Below are experts of layer 4 (counted from 0) of a mixture-of-experts language model. Rows are named up (a neuron's input weights, with its number) and show model dimensions 0-127. Each number is 500 + 50 x the weight over its row's rms, rounded and kept within 0 to 999. Numbers have three digits each.
Before each expert's rows: "mostly gets" lists some tokens that are sent to it at least half of the time. This comes from a sample of Wikipedia text that the model never trained on.

# expert 4
mostly gets: " Jones", " they", "ows", " Williams", "ires", "ks"
up3:476467572435501520502462402451419439495443509603524489486473549503514493553479532542522475466462467464453513452587520611449539496442425500501470544468496492461528531574531481526491463493585435614528440410563434475505433450505492497543515506492517511471513486503537524431439466511458499483498528472570444434527421548524498451597411425438515524509389453410480513521482374503404508586553
up4:452551518510536468490473619565464561482516477527549444488520533545512477566487464526521468507447520486558455455428528532483477465491461415558511412459549534506439611595478555540489426527516483497561491625374521431495468529583569469503479442513549455378527466535538508487491392529451483566536544487496524492530527483531544534528480526478488601468420489576481488450462518553527505467567
up5:477482470448509523559535568461569524589538529429508517558548492553501509454534508537472449468468446507514540392481383474489503475495530633504453380574478483469519485500474510442456520601511473534474501486506504491418511558531512499360489424492578456509569400500416464587483464538509543573452397533487480547564607454398440523493456491438554354489535508450571508455491519451447585506536
up6:477565480443549526425479485517495495555591492419540447538506468484432506529479553575485514493564481500464474381483539530558535485512477554503552481450439505491533523482536467413509508460547492496480496516447379505433467453492479483427389489483424525474455477486503480451389518501541489550478617425503440575421525475485453480506527570554512596520477556444385481481538504480574536588492
up7:439484525388527507560464543572389481492446499461561587551492535487400536461457473516526568516463481484512491552477499460491493507559510493542459461477444478572511463488583471519366526392537600503497530502535592540525514467505567584581470402522570496477523491533449569488550429495550479434528446444484579553478470558443469525534464472567442540450586473477538454533455619589564529535500
up8:414479561499545466493592522481506457441509450458386402528415524578474489501545553453552484602392450534428448501551513515428500407489548465458508525462552499621497473448522479508481498526532402397502491498475489578544462465504608484456510533520536498479468508604505531571416504481418532526537428503510467464531491450413606553525505507470502531482489608544524438492547609474518430475495
up9:435439572555564521452498472527503610495474487560517481531488512478497483478522618507525479465498497450505527431484503417576493549564446507447411500535388616565512583567413470466473442492482519508555384525357577501553547553495542530507472575535551469505490496535526494421573444414472571500566533520548580439456572568406459470483470556476454497539520493470472458556478456566455500574575

# expert 8
mostly gets: "10", "14", "15", "20", "12", "17"
up38:482501484493454532507565527371478539530525482528511440464570476482497516509445505515489478458453406512521529415502614500396461560490481588559487454402505470471439424445568410511421529472567484558478475555501482511482501560460583438538496553520527448460515423547464485558515565564476520511508529459495426473527539572602559544529431376371582416516532562496440521496447494505468469456544
up39:488498499529451521448414504521484538505599446554482499420519435595451566546504466489543496523537484495553467493514518496395518517519493482432462470506456480474459534454596446496514510492530531563457537551465568628531495552517565486527459496536508480468558487517500447535512459508410476440418443612438489378590433526583593582506409478370493435522541515585405451474438552543510538535538
up40:478488466503482522607517529473531521502489516483416537510486498517576409566452550523419550571475503453454474463419500426468456574532570530501369490460421524438489428563518524584514510432480512441428420466548504503628514471526465524583444519543543492448534518530444566515519456536464508544477540571442434423437555528512402572548515465580478494528479481570434532454454551441575479585546
up41:424509544458541508511538456523504485555493504513492473463527524556518482596471492570468438460554488451583579503516523431393512490443516604511497434554500479462467465558511540544534516489425473555445426433504516502543409533492441503485458497493502510466469472508570531517537423455453427515497485519447551468564647512549378505601478466535496508469526356542466541540505484576524634452436
up42:478398576517543547509454478553487456585437526508427476463478404464449508594533518542494480406458468554580495504510524431552518424576524564491499488406508518435533503494524450474465506443461463558470620528452617452481493513489485572367369498485403444477518576479508440500481534497588492379403462407489445473504528588483443484509506534529432511373479505491461538497504575530619442445553
up43:516555506462476546490405503464459609533529483480454550464499529554468528534427589416478499517450446532574416575470396427520503549475493603545533608465498481548490527528652527513478456488507529407492562571484426421478520534479555537477501543491558478526483476498527428562521512460429538497502408418498405470559502462505501422417463463457517395455493542394542526462513501596522542623468
up44:490431551523548494557570552518490499407579491445514353504459525434465489567609484500387550582455561442512519502490514499546467506475544417365562514516574518448444493464501488521487478497481462545404511568537496498507476526502522495562505610533554548527357481553472514614460488509430528494489584546459441472431445542445503499455540416504530500536594508548429518522539407431519528538537

# expert 5
mostly gets: " Col", " the", "the", " a"
up38:571532495527497482554473485493553476562586503557506447495463617543509457451509481525479514485568480411441565580462483585547474484466501535448527466547478552490521592484503425527460454541440591512464550563505518466570534499449520577548475471588503450522494474509481518380485481466480464403460522513448464498471503573550558549571489594461485434485441567492476603447590546535538490492586
up39:455391488483515507492485468391547469449496543484489442496435504599538578557506530518428591510510558515512497533501485523604569489533388569449530459540518420419458495540524566414562562530509597446449489531489478530536451507531508627597557569405590589432411536548538471554441479579405492427480460424465409461497388490551501450491482486503484542522531371503483517513426566442467530540500
up40:426536448474431523466612527520502460403467499483445381506541488600496439489565456464599587475554393628451534477489507531542410568514462535517502419462530392528461500553558428504430635522397443509539532488521539523466546512570575569439486456476547505575538528500510461426493444428464564495414621469517470523561547473532611438545522507538455532547534492472477531449489506441490495483555
up41:517439446423542490494468555499497514437531567437502568543484515494471429589563451538587597454436487533564634456442507543509581472549458533481483529494475452576569536484522512546521549538460419504478596451486475515520491521466582497424504529489532460542442476561512468483513541536431391487503522503534523429594513496517499450461552538477511490517477389443469540567488515542585449468549
up42:500513468534523488424477468460470442533527432415389442519474524489575379456567473493618521495439490482541594534548543499532555474471420447470460564500528492542469525490536444550451469527464565444484422455554535480448573578478446520590491501429569547465581495527489357508427430565448586561479439499520531487529566511500515512570453611482595557546486472545528524499463458610550535511536
up43:519385485500557537509463479568520478537595500523496577514528482634497494456537520567489403562463548517584455470498546498576485572562457463456523450496574501490533527460505519570561407476521571561378464502522512422474514476436538542426521500498487573461474439487439552503422399529460493528431429529559509408539377467429461409551416531597420501438467498490467375475490471604481514457527
up44:518409569468519526472592488557494545565507511476437553503526550570563516532410488567450446485490460501499509513512533455473402593493518537456511487519522510558435538459482482524482509547520571550432554463547443507519539510471530577452431429532494520453537455442489434558501421529428447581484476552523557570527465511499463458567514487464489583632449435581514549515416509473554474432484

# expert 13
mostly gets: "ial", "ional", " Total", "ical", "ual", " final"
up3:482591481516507482519473440452453533425502555433528432456472456485503448483464507427488468485480422415474469551628489555431463495622514445513493403531510579507525463514486506514590519514415564480449396511506500669428471486564512475441572456478598513551538549492487494511481471406410571579509494538543454503481544509509638537535481477483477515447470489575556476543427523579429523470558
up4:438611459595578597500563490493479498556580548534537459443409554468515508498613593558535443485551509512456586501481516572526484440542582493426507478486550527556492490457461493540443455603488438503470517454456572565530505512488485411405564492506523578570513461449485454450477498475508549486405457415543507494549468553514512417537511670576548538442472535474503549475532432531531490507516
up5:407555533491566460506438483520516536535511520526404462470544448572432505559510562423505505470492595419474549520431499535659558679550511469563482530462578555465433567599513533387557539513464518498457537534446546481475547551480533557383528502451404510569576559578515506455541524471555443524432530525502466465474435465479557461541356481436484456517422539527515443499399570502472437535569
up6:517503566334544483452422555489450441494521517461459470532519493514497519503499447457557421662445509441533536516458570610441517453511590509536488576572494616571487463414482417451438480538455583555534503585509536513452483485503463358426498443471483513462424481473506472491509463520424447340469486526451476555452549591480475518550557496500443497494509503372481506508506436477457516457495
up7:490448577504402486536505448386503407511472542527506540489484480417527559489395591381409552530438509494482567523487520430520491532417497475513507494573528396488472582517474605467447565516491507505594566616522478419420454517577513486500419442524526505474397551502542475523535469540492476537550479398509517501487514519563501499538448531489518544433562455497507462525517604600489460485548
up8:521439488599432447517505482560483520410509397522500571421492512567546447468430532495500480532472629529474568464510531505596492373538471524488575453428574491589469472497389462486410495511561454492548410491494543479535481535400557462526531491532516531481429401425529515472528561511475404465521515449474470419515482606390432484504416432547566530491445433477537534520409516562494522543459
up9:474546529470540546512478494456646456568637470574517460562449516614534547581494485470515582487410501556460486554506460406539470521459469515524415555502568421457594490480494510543455505553536538545588465527519539456492521510483461483517477516442505535525488527468529511550569592427522441430575439587533534480540508503476545505465453487513477491508462422453506450474491451496467504501537

# expert 15
mostly gets: " w", " s", " p", " g", " r", " un"
up3:576505456496493458586497538468539517502459521648476567634574640477458615490526490388545543407440440533555474520480614461503501469509512474536457539464530449420583482480514605484503566521484525543389432453467420547520554481570522569448479535501604482555493561482603434529484536545478478418524528505427517536479624466529391441537518479491488505475493489462463546457488499551495556550491
up4:452568414506553495454490401546499445524472411569554511524486523483524449497520429626459378526452553571416445499535530507536533592475538477585404612496534516524476475459481537541451490477507507498503487445530486489476483426566460531487514599529522522408399565583493454535480501548495537499425443521507454488350513503456494516483389520505487562494527550404503537422500524666507592482538
up5:532524460560467511428538415426433562540458493570511469530458506517469507477588507477506550511484456484474558491486544525600571468432487543580463542558479510550529438493477506488505528457495481506516487492389475454497500482417443578477526505557512461588599496556566536587580484536469554486503526478633476583527410471467462536548514497486402480522422574446506429533481466417467460510424
up6:458440609600490471443604490503415506516559511557530470446571540524563533458517621512469568556576570491514492465505496495405492469503504497527459528534473524495487590445501425465564417550600513514473473571465470522447540459542455584457448531530500530507551544379490504589545478474498460517522526480499522474464488579562420520465508449474583580526460601409467567488503536464529405512561
up7:421528495411529511404503515514419511500564549521540450481502590409381452505370423510488476480503490515456430572464410441438476426470476535504554498469544447508708529498630458497571498463501485518526398485587457523574473569466484469449566483543476428454523506469553488528395518487532419433416473556450432457510515486484438440534563496512436516515499503468568606483508446539567482472595
up8:458459533430509498463484496443479596439490505528510592533504468526543479504573532529544495408487415464530536450493522469442490547498539417527540431420449548512498453609494514479522464543392521543576507537455564488530474514614492474531585487517469441549368444465497475607508501457470473525547514471440447451437605486493508477485484508506508508546451510559498485639521554506587540608418
up9:491493513456464509432509491491445423499381464565527457442545486466547499547474473482564501502442482428485496493537598529461539461500516451565560438430503572541470456506528479462352462423460540602576535528473508553525388640589513493444498575595557461488467496501498544512469569478470473561463522432472477465483486505495537569491500549571510501492484468503587506555459478511478387643485

# expert 11
mostly gets: "iv", "let", "omin", " med", "if", " histor"
up3:482491554542454458515562488453533505542580523557489429453534445520531487515487460594484562548523506472503485536507588569502567459442510432494430467535426474450515467476590517386543548504521444449522486504550563502505468610496425511444524432488487483514452514450621464408526479448553481460460393473473384595487628484525499476511452408499496539517556528513518433492548501496533473477538
up4:495546508505493467410492562456541508490513515541531520480524457435508415502574542423475432533427515451486503404515479422552458497486534460515518543545531482514346606510555499411454367548513439515450547446459492599572397440422554546555497518484540479494470475514471495570551462508425523503480642483540474457555509528459520413519578474476501549569481505467496470555539442505539567480502
up5:512512573466465458536458445555404564481468399475416530558487483492569492508513513547581492472463514516501459515524569492445499546532516595529487459430471551504542471512572575536563536523555462533467425488455389426575449505542544473524541458605458570539585461506463558455516515449480570561608479463536502419478562551467476541484446519484432656489531545385538496567546537466468492431486
up6:535472514516455551508548501406394507464538434522489482495473537506388445453444546478450456595545551441549504368469604632542557504467498498612568488500519571512523430482540441426497522546488550495547462491467420532558489451401455469513533438498557495513458512475501493592461446557503502453482502487459601519418522430410557571470532428518549481450472522535443496532534400512523497585540
up7:562520497501426419504507462409481491543483613550473421448470525443530499499471535468607483454630549485382560508482436490454456598596483551570502527515494570486580509409569494452513468367480457412463562506454518468551565533487457479494526536521503520513444467453557454519552559544532597581571493468528514504551390467499505485505491575400448431564562416499502445525505512483551402487480
up8:530525548494403469504476438483466486568479499577527489539512461524580442520414610510557435494397467429543535523427463461459419478471476476501472504475532585635437474456493496446527553466585521463459519524482493507535432503442573469454439487530418523506457457510533508520534505481485466482527434547569540537445520532460537446568450459474543396520470449522519482507518494600497485469442
up9:407450449517508529488533559640522503355537525485506494485505531522420393537500505550519573558572477499469568464384490530583566547521396421537502510596496475503506522442505472526514454493576441451446524600498501560477606437447472453474419538471512523572551431524491452473457585440459513548418354473490405521568552469543578627513486535469538439483526442566415499468477548519482438515475

# expert 0
mostly gets: " film", " University", " city", " City", " album", " family"
up0:619481453517475436497474462467490463510463490541418560514584506504451505460546551558617450630521451508446458508514492501533456456488398530569485488375552529458491508529480489362529522424471450501480488492535469365545549450520480515465480526475504501479493504497499581476483448496513411542537498569431430471502407475486590447547615492503511547449523520501501434510499558480561568561562
up1:517434463557466482514516507485407551467589507496526486514517364508555464461464546411588410436447565413397485522492435498448561497440519511426554516502456461548508484526469550500397452395412494490580511598574505620474473452508447492501537523499522495605551433562474513496462508588435480519485623515591523442564508498517534510549510536509442452428473579509506548607489418557524571501502
up2:496491511563476446554431535472580510542635450565511463511501544543445410567482529544479474433480515559550576489640470583443542524512556386536545472508484452477570429500456519478522469474445578434530547532483440451577490481469401511520458496539516506579381539626583505469486566504483581538395501532610548447475453489529578416465495477464527494531517389516486469502483459547488599534463
up3:551563423357493480566467585428520429447476493488440467537508468487419503502454488590490431533446487465555547502540635466541466563613564510488503430554517502521511536489500475466527435578490583542487461503530431530536498564530492439501482569487529519596562471524456475484453468407493515379481407571445587463539485499472479523498419578535483524593475471559511545613498508523522541578484
up4:499465520474475459512481545477397559453516543551469515536446565520542499515445520565371495560510365456425606456533582458501519454465414515483567480483467482471452433485432563510472538476523554474482531543444558471478412550502587475449444492527478400469444458438558488546493458543402494480403554554551579537458427433533552577530522492523530512503450538545564513485498516522466456552447
up5:479463498507499538559528470542457594545519459512526435497514530467500510554573464489456458546538585410570495487423583516464502560395402477511531491510519591539476409499574542543518506418456450541458452538526572520520480448467536487422524456506559514435480459543569458451394533485498460530506514482545520457510436501399545491609468466526375510475470458390488475468508579455454633454533
up6:467515443530500477472596492493551649487431536463474578553470515650499478507454477530444525511616527459483507520420540454509486469490497512604473529459564501393533495536497522432563420586501535459507511513509446505528518441512481513483433480540507483574579552565487556453460493621476382508511484542457504420503505506473402507514428385413507482493405548523490576520502463435425501501489

# expert 3
mostly gets: " had", " began", " invest", " These", " This", " born"
up3:486515468533486510411555525463481517498451542548533521543455573474430497455529555566529519492447575559502529524541491449459484498501469463504422459614478514596455504481495485430462433500561398569357532482546504525545508482457462450411561513463506503581553526422581458435530477521524505450486484622449474498405503471483488458484555493537439433474592522484478560551537510540523464454630
up4:465510521587454493490520502539495483544510455534563491514454406562452456484481524558444461545527477523462487494442485551453514567577485479435427533476537438502377527478550590560457453452488454498533462579463501422600528543528569442529500442523446486499506443544531493663492504567395473484607483475532419455486541530490555533583484507452497511522446456546590638434599508487554582405463
up5:546463468491412465500507453585536409507419549491509490518480470508475532449502393496471526358501462500591503448511516446445627496530492486482603472566541509481460409471496490549397460422592478353544600519489506462470403532425465585474450530481506571463545456481451458442452500535472486441521532479536507436540515541530506495587557508569482564527463549484437427464422547487455444431438
up6:638522521475425435495468402537484561447556451527451504582532463407571414552469537506443473489556582503536512497543516458468560492503407533477465431494575427582473490507445475518593443428541432484504483543463541470524547468611430576511509461411423559451503493495550519485480431462480482526589468471412544530448508570589513451563502499481500456475526419454418564465478470444495454553540
up7:555502621461480479553533496457428480561458610463561425557501535500535500440509442545453520492547559567502481497399480574521362438402517469486505456435478516528510447423413468539547485542443498520544538498482553500451477539519499498403467520422508559491436481517478481468514519523491524487566548473375510555468556535542503495502387526430481518448377469506469476475455475436444485418503
up8:532548559432430423406589481496492530451435528431520517464481518448445506404463546498467561535504517522479469459497566521564519523501565496590417466564537503537515511504501539378517573481563446437483574501531523518588517558628452505386453615606484546584501457474476566481533580540477493531523556529380479505518555516485401525457424527439431412540459474536493525499514503535481441476526
up9:489463481497497492568546499487499467507588510443533554577555566453569539571484529511457477457497438372537566487440489508575447347503488541477549476521561519549390559487499492543542547592497644492495535498495581528506447454459531559416549479476528502498424518527461493563426505502495437502509469500414563479527495460477444477581516596428483525468565519547449600476464496485502529524433

# expert 12
mostly gets: " ", "–", " −", "   ", " +", "−"
up35:557450515540518506435475461506509392568535532492454458547441536630469453522496545506419552459541508560527483578564517518464414520523491496617519518408491491504560558457521414376520533491493502496533539427506503489463417558526504430469562513531528514503562482520494573486498564587468400472494549461466434348509504497494522498477598492511498467526457589460557509576547458515558529496537
up36:426467499442435469568532505489592467545486470582491582541511501516551511500486487485510604524574432517429531504475471360547472463537459472517551546533466534557568553433479520470578559505539666632505488535495547480487519382454495506534513460492506507514514503536428494512369529459419458432425515410567507461539482495504435559501582491463436549509529501526505524550537486498468473542617
up37:605545529541480598526525594421494465513501490568465576513474485477443487612485505503496504458503564438554507500566405531545518614534522476454525461505481492520454494562546354552572476488555480476491396530476408551574444573560532504530412465526603534554532405537452385558450463522511436447396512500516537448419577451506476478534529422477404507524526474556470481485513522464537429554515
up38:501493506549508501499502536590451451414578526518501417401501452517426489547463558540588542444499501538534588498496517606582487552419507534586631439572511555473535521480545492478462471537443454593354497505474447535439507535570495429521528551529459447571441392432525555516389503641512554466522437468488610500466446504513544504441552489530495536474531496493486488568517448575448500494486
up39:516534347423518505444562457430465463473524493493512460528456498485463445545510472500478428474570439512488517489505522508533485411627522442503464500491373509500454607470533491457512487568473586531515510444474472467496504542509516543501516575477480556490488505497580496549478454489459445507549451513427565502543467488497446527448504550455489551532446414505527487572470630481370388499461
up40:405532397531473535475509461421465469435561431515460495543478522496566499486571546480510447560454491434400544530500541427457520452454496503465586499516611388508484493555397495504468533474463545442509473507428439616476506445464516501463430504521528404413489482452491573477497508472480495493516506486569385501571446624529528519488569547550520509493441507498474507515385523596557487447518
up41:453506477537492446403514493456510441427528490440493488572464495529427502483508478468463440561456479541536531422482554525519482459448445462604463444459596539532519564461524534411519528518540540440505612537549454532403539422579497460617484559423497442450505574503637403476515546470526438488533508471493527447496601482535482445536474544449572419481478598524474528542490539546480592499524

# expert 14
mostly gets: " of", " from", " at", " in", " for", " on"
up3:525558432452534535514521431486603494398450513446486452531525494480499472416556447517541465456512478484454551530495507501550536597468530552499476512417520552497438485455575510520551434605491496431443495572574375540553357475531529549464507498581499455437510577485518526492450494516531552500548571510432443483503551469469409543587396462536532524394559421581532473517485555498508601540564
up4:553497534531495455476546558594585356465604554474473475520405483491459554521500466502550422529612431420555582442550487584491501450391504505453557516525491431495523435512508477483498482502492474568449539478480527526473516513462532649407421471479467458581511414489524439487477540520505502601462455476507454499517502527513529557502510495494533508583457504454574535371507482552456464514556
up5:581481494441570487489545454458550491504511535614504462541510540545473498494481517484558472417434527481563526501449502441473539534378430459444532448550478447492555578487487460528511497557438562560472473465482568523616548511489573431419443533448493500479471565513479359457419464557468469474535426395559483460623580555495525424518504542548478508546517513453469477511465403505542420463532
up6:511554476532444528621589477539553496418461549448455497500527509666464477366518528591523474562449532508505494452509546634514489618430511432496577521475494565563555534444515532427597505477452597447481485467452522577422532510494531474542484491531552481405444530527508471511543528511482541527440495501540465578391489488500539452502490567510542503543570438447516553433454631482418508578486
up7:542661513445459482430475467549476487596547495507478499529539529452494648479501509568569511491543556436529429482581479521434441451528478545487472481514402506499564546512466547495473529495436447578536541449562426599464586524441555532497519534580444498499378536467566529541511524521400422440495494503549447424559502541431432501537558505484443507539478545402509515439508490513514435493514
up8:416482440555443475529515514494542585570413538397432442552507439559511549572477494441531515467526489516488537505495534470472492491444454472439476552378438523473569582476506549480503502583419511527605455461519530450515438562527494562493497526587552553436531563524492513510463392500520422533422463494621392429466561575530493461548385461386493532519506492533439521571486407410583479541588
up9:519514547575513532575526475449554468502561581473437523561502390444546489435460495638564540569567584476496587546471527449535518468518466485536427507459496604580548513468601474533481558489423563462498550525513546444508488446477509529497510578500456487518452465503431545546444412583510534467492441458536422465494446569548467472533480477544491503428457467533479516484552518556447502538569

# expert 2
mostly gets: ".\n\n", " \"", " |\n", "\n\n", "\"", "=="
up3:499449542521483443465568565526547545478450506603473409458502571404535472551512463537419503577424602523536412551497450497458530468445528487420562494477477452499551512484486466394500510474513530469449578551427494473441516537466518462502473599544589461562510490412536554515570483594527499454482567510553568590463425547572533559499533511517461470519550548509498484456483499513489551480528
up4:486602511593642567554483463512484509532549464458503435571564540490495506509486428472484571469485539499501489508653497543559499548493488447400486428526468554533354484413532437464551528506522481474558451513496531485514525525521504480518563543382510533524522466503432503464577503486460483472485508550576643475536528462502472558461491364504411591487538471497436461479509545507477450477544
up5:526501480462440451595525598433524517465548477422432416466545457547529579478441464424529513414504496457499537390509473549534487477560498547486511405523485587535400489521410438434478535460507486516513574399354493595555480515493578585521545599502501575454537538463485551525545500592514494530511494520575433459503534460463405470514526394497495449510629608458530526512579505521478535523510
up6:557451471577438445603504461444611507503409514501484600474558493489475590533528474544527439462460472433466523502484532553588491499466571490506464524455475466442489506540431549526544567371480473508480495572537532454596472549450503514496487487471436458569486396588546502456486532460399524541511497470501479462447475463491479437549482503536495481573506481519520566469483506548496511494497
up7:499521448623608500514514636473511562546514521523448459524480428516515468455410450453462521449510502492574559464486488483621500418561459453517473497476448526513565555549475493563464440457518417597563501588452533600449562502523527507484481534484458536553557486515505516467458549475431463487532545561469417548478520503553541435544513521544434502485421452573432557487571495526489485489561
up8:618463547491463460542485514427545509568440531464482464510429349489454497548511454595448518423499510480495495545409503515476538500479489604538495483557525463598547378547553453528541462599506548526561569440434501497527481453464485570570537590415465411538513511521527481567563520572532579474479485477463442524442453440493449563544498448428484411422557527516515464494465539467532457449526
up9:521453492504407558478442467439459512455452542465525523526459525574507466527417583502459439487424463433503591465447491448514488510448543414600524418468541585556487516555458524440516391485467575527574543567580480527559454468561474506482500466476506542557488523550471497519488452457539506498446429469528497521462501487529514526529456501475483515518513536647472505438523441539506477487506

# expert 6
mostly gets: "ap", "ric", "ip", "ol", "ib", "ep"
up3:495392581506436554465550587527522545472536513476521461549524514443495463456561509494379462483469640510501490427539531450548508534463506545544482485496438562427485558570534460488444496479537443444546477518502520601521526471518508480609565469480495548480466515436551549453420358394458495481472493478438516528488491544573429441427565473400539433489473556420436543427491441542474407517502
up4:452536446554512452550491529535507560612525478536543508546569477533557504531492486552498503428528435442575430405554510495488493500427533548489487459504577551584458529455517522471474519479547470501538431534409475459455538428390523472449407496535447472513380549509537502544592556566530542517435562465530499523492396434542571420491549471565543516457554445428563463462503536529540515536558
up5:559482507546389509557507500405500445457434403442445547445500564482456534542520556506470461528445454474484533503478457444388496580473511527472520524473546427531531482504593505427480512580576469510448471504549442509557518583506540556435524502466520451482543477558580468574494588400501518562435520466493543492500491512512533440454513484446403558449491560541539380507531405554489477522489
up6:512513530500512444503442477531499568487508449475523514441457505420494493476536482459519507382451496623431545473469541579541525408545480430523469498495518498515571421494535618397463463512507563496551632537519510469507520502533449543469528456450537487456527490493514490561563480522468369568511429517523500624519568472457496574495492553384594416445550489476488408467524537510537531448464
up7:610539480481456513534566519421449462471603540498582498485637541512520545519529600445549488506560488444461553539419521599551510501539438423466449492490488456472429457466576458490532426499500575452585490483602410573510526532493525410437522590563520566455520496555534476532448502601500557525461474470467418516512587506580469579487557573518532407445359502576538533479463515557501449508531
up8:469592496420558478490509508422476497419449523463457466571427530552547522476561578558452524361403475518489503532485486544494393525500535403488473510462585463440490491471459535548529457598465561506492584503507438529545461558523433483428504507409589531505461529470596516587468495482539428423548467557426507461520430464534578412456437460548526512496455490594512468435564499593509604594527
up9:476402545542474425462518509492549485464426546490447607442456528544535424525487525494608465446481544487558440521473465565569468421534473480507454553484501533489466452495482630452440555493505540535469472432364491480532470462552474538547579482469475462507521463538483524489506465558531550468409534471456412512527661532526520463501570439431490366498488490495471463426603556489502510472482

# expert 9
mostly gets: ",", " and", " &", "',", "),", "\","
up0:613467475543428458528497555506540487526430536576543508514515546479586492562463572581534514512467528557484555571581585507524542489534502465501507486462484567460527490442478448534500558410512551408511534448528455565487491561540373455546493492465511480492453476509471501470418513556435503532521520468522406435456480559498556563466579539399422557381563515474493542511518508555494476425422
up1:575526473525422522508585421527500536455491409474493383518538498514456539506494446577548525429476473501491474476517485508551339344454498496415535487541537453499532596551484512378460574458544440586504535521480504555589482393456518499527554492539514567487558510507514476466518509577540584558530552518494455385391506452469458497579505492441507523553568458461503589598536495493544481530469
up2:517525556480442485385438465427480498492474408548573497472528507524455480510457471534532579491554393450462544497577407587478561478556567451519505562453509458517470444466423482577584419609528466464514584482459513530501500512510466551517413443463544497526496511516556467469455528514540506515512528497431486474542452517478542552490479474546490452616413454415506460483475545502402432486605
up3:417418451505550524399519519426534523518445547580535477524427492542451513518479517389522409487497620487502492566472521465487560540466517471539454449444457491502473470505562492493466499454514498524501580454404441466505530477491496494496455439524472422431486487459543514477428443433471486514489466370510521499591461476510513543567520509552471470530436446506436542617537490482515477485546
up4:487521560505520529525494502505486406499551490512422479523468472545489490477428435507507503444476444463403565495484475577497483486508571388462575537469598408487514464366491552486509549532505517510505418524474456599536412554562478587482537576606467480423476466498587484658432420576491524439527541460480475496435419521480520575436508553543516513515510531378527453476517416469487444540488
up5:592483508549529531515572504439471451457531517560576357582451442492576472548527568456545481643506383446495542492537576465569442559570455539445507593451452517494632470487473396537433535526486593540508440537502541594482515472517574501540555475512460483439446506498531558536489498551518476472526523507504538584518471502477600469476484499533512511396449479471522483474455434504476498537495
up6:500456487463461511499503518490504398503441507497495555529410448576477587441516539452491427507524536519486411447470482486484503538503597521480463446555528434570473592560533433631439521557569495558499540509551455545542474546569510555582443513467539451524498477433528406504482476575510440484532494527532508458471572501515428623538506551494419507429488343500435520643468482503573530529480